config.yaml
num_hidden_layers: 15
hidden_size: 96
n_experts: 256
router_score: "softmax"
balance_bias: false
init_std_router: 0.0239
vocab_size: 16384
norm: "rmsnorm"
tie_word_embeddings: "early"
learning_rate: 0.00796
beta1: 0.95
max_steps: 7071
dataset: "wikipedia_en"
Below are experts of layer 7 (counted from 0) of a mixture-of-experts language model. Rows are named router (the router's row for the expert), gate (a neuron's input weights, with its number), up (a neuron's input weights, with its number) and show model dimensions 0-95. Each number is 128 + 24 x the weight over its row's rms, rounded and kept within 0 to 255. Numbers have three digits each.
After each expert's rows: a language model's description of what the expert responds to. This comes from a sample of Wikipedia text that the model never trained on.

# expert 21
router:079161184098092172122195113105154080183057077145155122118149102127149130137087100128142124109139134143118144135099123141105157127121121088091154122144139133140134149135120137130148106157112124095131134134123148150095117133137099137099135127108105117099136155120114104119141125119141145125
gate0:174154162110155072160067124129082136157149145147128129119132115132146149108094127136133124141156108140150142141109135151160156126116140120089135097109139147120155147119135114150139146169148157113132092120192137116094094143085126087144175100123129140155141118120137138124112147165128096168
up0:166158144142102097182159115125167121138112146128117154130122120117176080107129110101107101156101132131160093157150127097089068115139111115069085134116167127159144147133118117136146144171143128109138112094119142159143131140122101124147144106117100131114141120128184151149102133136128094112
Description: Lowercase word-piece fragments in the middle of foreign surnames and rare words, such as g in Huyghe, ov in Beethoven, ng in Domínguez.

# expert 41
router:128080148080106119126111120170133160093103109078163137150095102145105168139137095114121132177131103148100128121153116156161099109129108093157145105111161142124136142143123125094120123149098111138126169128155099132143139157133137095161122086085170112126121101130142156165110149127129160149
gate0:145137150137136127096146142089172152117132112165159123177170130131140109139114119142160164167104096151092130132096136112136110139107113171125104094115089152075150121127123132102114136125126119120146158098098150105133128095131158129182165107080106135129170145106096118101135139158130159152
up0:129142150132113067168153119064135101128134187148123105122114145147117102117111085120121104107107127085124170113149120118112124084104180114121149107116144096129162143122125114110120121143102150151120096109125154137120152122128126121105141089096148133143074132133073105139159160141118143097
Description: The articles a and an, and counting words one, two, three, several, usually after a verb or preposition, as in flipping two, with a.

# expert 0
router:171085084102129093113118121169119098132129156053119081107136092123127135157154120112132135113112148128123121106124114115134098094135145141101139130122122138141112137138140142083151111135101164134150098145098122160106150120149117107116152103187170168117102122093121127149150103107147154171
gate0:146152112137120074131137117137120175137109162106165123115174119130132082158173154129141141124122119125130137137125165120132089121166177112099072173132148085134094121136140102125154123180105139103146089122110141142114068117149130143118129123106146119112109119135093153174150136125116105131
up0:110093130094131166154119095144109119156150142141174143154153081118129111116173094159131135129142140103131135093124144097100103139163137085131097152090115127094098102103076124162143125136118169161091125125120118120152140139119127151136099167134081114143157128100135151145102087124147155105
Description: Descriptive modifiers, often hyphenated compound endings, after a or is a: half-hearted, slow-moving, side-scrolling, small, large, -based.

# expert 12
router:131088138130131081138120143128167153113094086162122162122138108140108181095138139069138105140153162120079145101167146137113161099138145123178118109131147155141132128116157121141096086138139129111123134163144093113155154142083152105135108140134114148150110102158148091138100107153138143136
gate0:085118114132127120161113141085125118089159096117127101106117147098117091177118132106163101150092154104133110134137136122162130149142121150115110110137132162086103149109113133132144102144107123106113108147092142146145091169146097092109111095109129135179176146108123068133158090128134134100
up0:079151128097101149151131123128135123114152100148133110119169145181136083164105105094149161105161124140141120159146125192153118108132161106107121108134130125103135105124107116126118085138131143159120126199131159098168107074093117130164153135096123107111132127120146115141129123105118132101
Description: Single capital letters starting proper names or acronyms, after line breaks or prepositions: T in Tettigoniids, K in Kazuhisa, N in NFA.

# expert 40
router:163110162113093150114098117102133117081163175149168163128150143136168092170124169173113121112095122161144120165092117136141118151107132115084128097116107149095117140112105154145173103122119126123143141090097144131125116141166101121115154164124124118085136121096137171121132123139148131135
gate0:150131133099146118117110110156085104171139070133124127128133136141148130117158161175180123088081101110183128134128159121100123105126144127162080125086125120133140122135162131115134156134134101115128162117082115158138137200126120130135120143106087139157137112143139146134083134148112124115
up0:192105132130167175086164109139114097106115127166155142142121156141091161103160102140109107136090122148170118133132121104184133161089118131141100134113143123125181138101087107111136127081144158134138132135145130122123116157143137143087144121116154124115123156127154117142161137109095094113
Description: Surnames and place-name endings in cast lists, sports tables and locations, such as Johnson, Jones, Robinson, -ford, -ville, Sioux Falls.

# expert 39
router:137089127112140100129161122154105163102105107085123077140111164132114130136084165093097129149124099115127127094142107123123165111145128100165148083114139107125136164128119125132105122124090124087145157119138178131104133163136151105149102090137160110132151114113150134138109136095097189160
gate0:148117180068117136132144121122131178118118155078130152097110150117162157126072121162132095141162144141081143129147151108151145148122164137125123125148112132074128136137167139138166164141135073121126136104122151136146154125087120150125135158132113133151164122112129165143155147105141160132
up0:100124119133125108115130143135118140126141134129146090145113108110169118134135118148122099107120097099102134136131135115157151150188113119125118107105107127083101192110134106107125143115096156150099127172130128118165153105109153157135137104212181095190151148119107133143145121125134137143
Description: Determiners and degree words that open a noun phrase, like a, an, as a, is a, many, some, and especially most before an adjective.

# expert 10
router:149152149154120087122086172171113151124098131121177165170099147110125125083140124118105109116114114115169119119123132134160117112093116157119160122114120140093135146157119131118133126158160151149106113185133097146112128116123122122125171103089148119167171141176148164123102171119119133124
gate3:095105141140148121165096105137113160107112130111126139129085125090147098107136109148094089125161151110132122142118101129101166182154118111092122159136169127119110118109117179087099143138104122120074116163161161180120144128136119124101163109112153145139120163115137163158125163147123127115
up3:131155156120130125160089153163148132160099117141122104174151145194145184094142127148098085119137114123126122128077154157125122138100089157063126142110157150109094115146160115151110141120151137126139138126141107111101130128091116115144127141085114166116117129100117092094123110142149132121
Description: En dashes in year ranges, aged/age markers in death dates, coordinate degree marks, and temporal words like after, before, until.

# expert 4
router:160092114087129109096084143162127107121084180099086131131185135111164098133144144102107110133101162106162127142141107130157086099124102164154101160148158136121138140161180134127141110148111136098103135147142134140124122113156109139135166111152165157140144135148110132105146138102106140131
gate3:116097105116134132150146109142125187144109122131143152131159142117081180127145117151127163128116117157144157116113152118096075099150132129147165144089155097112106129138128111185115131143162097116123093089103124095141114140116140125174121086126102095091103115106122158128156112143092112106
up3:128173104139106142150151122112124161124098156135125133144138148154164136134144129129158150127142145123109139189157138123153165155142113121119135123168107158137136145117093168129140133116114223146108150146169119171090142146140098147122144123131121130167092090100139134090104128138153161149
Description: Second and later digit chunks of numbers, often in tables and years, such as 1'928', 10'80', 5–'20', 1'000'-acre.

# expert 42
router:138155110077125154129137141098165105113143103155090182135142136127133108097152086082106100142113137147137131089140156164147121132106110100160085129134169136116155123101102134132130102176131122141118159157162139117153163127163105103135126109144119140143128125114122165169138103184123127169
gate0:147123148139149113166123118121090151132154155152114150110094161124128106124112160101139083100089135103131147131101154108137134155149129076155148119171110170151128131093142129148142138143128145105104125112110119100103127080158070141120149162132134191166138176093148147125128126157144116118
up0:112114143126133161123092098183148096125130125121124141125137147111130116148146135132108125077157144097077139097080121070159152104174115102159121113172075122155101089173126141146083127087153122143145106089157104127107116128148121127139139156144153126138112130145124124150109115145136143142
Description: Capital letters inside acronyms, Roman numerals and codes such as VV, CD, FC, TV, IV, Liga IV.

# expert 28
router:091152167121109145104157099097161084108073095136140157095173114147162116106160101100148134119109106139125107134148126140123153146133130115088124127153137147140124111147134153165174115133113074134124130149141176140158102153155091127115154138131116106070121143093118115119127144142160151145
gate0:120127147105132117127109118094081154147105137134172096140148093132158062104112128136160123142144133142084159156109162080136130126139146106144131114133133170083154121090109129132114188149152106136142125153123147134137151106099118151135127140107119163150138158172139150146144116113129110063
up0:126111094142111156106126153133118144135206173139089118101094145092111171150117124113130116112163098111100149156145126170125135153160124113099121121117126134129100133116092146102107110112194101112129122075095163110103127133077132095120121149089136124133125095122147112143101149123129134127
Description: Personal names and name pieces in running prose, often before 's or was, such as Robinson, Bloom, Ahmed, St-ein-er.

# expert 25
router:126087157141123143133164118165145147125164136112107113107116089126121143152127116152103088123124108109125188118173150124122127097114125114084131119092144099120113114115146107114099154170167151099125140104107160156166133123165149100164148075110130150133101115100090089099150139148116149156
gate0:172106101098102139106160161130101156136130163145115129132155064123101072113102125126113124129075116176121101156132145096125112115120121116121096151101126127136126177137113146113131131134140110137120148117083129123176124122114086169144096144146073118120146150132117116154130122124097176101
up0:112108111155124118115130107137132145111126140113148125138092077126147176138152127140131123127105120154072125171142132155134149118091098099122158146100110141147135127085109156148121115128173112144074164140127135104165146117112115130112095125110165100094174094129099109171143097174098094141
Description: Conjunctions and linking words joining list items or phrases, such as "and", ", and the", "or", "&", and "to" in from–to ranges.

# expert 8
router:147121141111136105158121112162105158127096116073146147128103126124086115109119098167113110149112114154116124124115124132101162141120128112169138118145133122070094104154128142089160141111130121127119149097117083145149095165146158115078153151087132120128105156067167149153146131106135153158
gate0:123091099151169172123086117120078137113133095109123147120104092128128115110151143177159122115126102111100179130137179165151121148150146123137121114110119108102124124119123169128159133122108137122106109124128091150179130130148090169137115192122120121145118114103164128159139142136118083095
up0:117172122088160126120121141170083113150168123101152121125140122094111084105140153127125141157146115148126094131130133036152117111090096151089139138144101119157104147153156110156158128146144105134146144105117131136136136095096113135144145161131147152091116089142133126129129176104151138137
Description: Possessive and determiner words before a noun, especially his, her, their, its, 's, of his, during the, e.g. his father.

# expert 16
router:130163140166128135115141147160129101129126114157095157158104133110129115164147109111105165113111096139158142106146174112166138134131117135185119113101105079151116137136127091135083157112121154089154124159151100116085132155128155139146087100119170144088159174147122147141109139109114138111
gate0:096147151122153127134126099091133148126100130114141119106129097129121147148133144112097149139113124115117135149111122146141119123136129121134173148104132130116134137113161107152131078118088138071050158145155146121146133112107114178129054121128104101083136096166105108103127081122131171135
up0:153115104098165134170136117159128118123121122116120140137131121189126126091157102156146166131119124133134104126145170111085150177077134160169112139136098100093113123191114120154116138131104107142123122152116149105117113151087129134143111148144119167130125106091139112156125144182155168117
Description: Opening parentheses, quotes, brackets, commas and hyphens that precede numbers or years in lists, tables and headings, such as 0 (0), 1972-1977.

# expert 52
router:164148120088114151123127159121160108096138129167121177146127121117090115102160098091097092168109142128136121084138137122165132099096094101121113103152187172124111168105134141131115112154137152138132150150147129127128150105124132093164155092131108103131144145128153172142131134174123125156
gate0:125112167107150147131102137131082110143146127111118117146117140153133129173148124110151135181146147117184104130140175165081126124143103121139146083093123115118152105116161163123137114113147144140148159133076166125150132139151126094171141155150165130106125101102106187132094127137150112125
up0:114140148125122160122143106136168093093127164142106116108127147124199145166125144088122129063123126132116150159158103163173125144161124124144153125117122116132138113130130152100168132173154133137091118113146118124152123146117179109144080177127100160151118156111118129138099142107154101141
Description: Capital-letter pieces of country codes and acronyms in sports lists and tables, such as ITA, ROU, USA, MFA, RUFC.

# expert 19
router:116166144117151102120110145171059162176123114122127176163095100124143098133124154109186135088139114145154146116116145138131163151101102121167151125112137110132087127157139156135114178142147103103123143152145123139120095144106133115120139117096100147118138094129127128155107181109151113120
gate0:161182136159112159146118152182110138156081160122141121122112180108161131144125140099146149098130150100098135103135112159083152166144100126161118142110153104149113136138127133128151162153124101128098171140133174112146148139125161122109132153135084147127167123130149111149143147116100141084
up0:072097149138101132126153116105129136171154109161153143144145144189115133100094154106118132112143107105137166088110142104115152107095118163113133149137112091088120152135139078152148164125112167084145161148150125165133102144117088137135094154155120145119152152113145142124132154132096141132
Description: Date phrases: "in", "on", "early" before years, month names before years, and the first digit of years like 1(970), 2(008).

# expert 47
router:161169150092156086081092144112136140095124165095116169156135115109174093116146143135163102121136151160162095135131113132104095100104110139166152142156163152165131113148127154168149151158123101123118123102130147159138121121124134127140179085124111113147130114122108167101146129109148142138
gate4:124113101124138126156127176129157163121123104064093119153116123110112161138135119120144125082113149144119133132144128137100149167128118107126144127138149147096147096167128115111166130124127121098097164158157147107093160105090178139153097104170120104128122107168125179125160132118159107088
up4:131163137162113119078098141145143155152138141141113094108166106126121134148099104118179125137080100104152149099144106079122157140131136147101129115128139079171100138117129108104120151126136125108132173109139098162103141156130159180139119119116100124177143119146122113136164109137129176092
Description: Year digits after 1 or 2 such as 903 or 017, month days, and stock phrases like World War II, same year, years later.

# expert 45
router:145159162148138151112102165131084163140140142139116168149089103122167108111110132091119129108139100150151148124124107151160117137115093092162157092117142100117122119148115138123088171100134175098084134161155125139113111144123136123105091110099103132096162140154100130099081146108119113100
gate0:159145137109177148137111158116165122144130115133086115132103148121149153104115121133108110131157123105127116141101117117175108132125166138171119133147091099176100115138111111131122106127102125144140130079124162138133145126173194151142129100140123134092157155134124110154131105214122104120
up0:130163150126124079105137138187149098141112127092106140112121109076135086118111136114147122141142154108097101104133129116100132169153152128116113119131176148146132128119192142113130147132102109134111101124137109169159148136168093136165129069153114143112108136133174087118130151099130145142
Description: Openers that come just before a year or date, mainly (born in biographies, plus in, –, age and month names before a year.

# expert 35
router:103125112123133125155117121133140107181139118129099083152096135130107169146157107115155110092122101127117150143160145143126105156100099137161127096104128073144111105171116111175115133134138163114115115138111143152161143103142093097094106150094101087156139146147184104145124134082108138140
gate0:110108132135162159196163134121100135144135125113098081087150119163134124101152130107130142105131105177102109127152128157156082100131134130147095109175118119134124127125118162144138082143104151104150130128124167163129160160120116143106148123111102144125093147124178119081146111128159137096
up0:135111124143111075145150154061122124136133071119073105095118167139137125164120089116144138150092116104154127152136167128147104102138130117119112167127091132116118067120092116128163153106096146115100124145111114140128079121141131109113133152129104092131100124125138082116139096134106129111
Description: Opening or middle fragments of longer common words, such as en, co, cont, ins, ar, as in arteries, archetypes, persuasive, atoms.

# expert 17
router:131136108150130124084093138083156120092100094161138152126129083175151107103147099140157130104114111129095111097165132121090136125150146147107130099138133135124145089146113120158117101170136103120159126100108131128184133131116110094136133158166106115163087123110139143131141106184150122169
gate0:110098158136120115172120159109133115127109087119174150141127086173167111155119130159144119058159159109161153100118122129108125070160123084143130077160138086108147136128128126122133154128088139113131092143139143109119122111100143107121108170105096145121107137101150136117128111122129113107
up0:102130137149112157136144128067125148120106134111117168189118140127122127155157127153136098125190155099106131091133119173115109165164136122118121113158146149172122157146105078122098157117114091129121133148155151106139125147147134130109128122157078153124112097117169160107137134121086149133
Description: Proper names and definite nouns after prepositions or commas, often starting a clause: first names (John, Peter), the film, the city, Earth.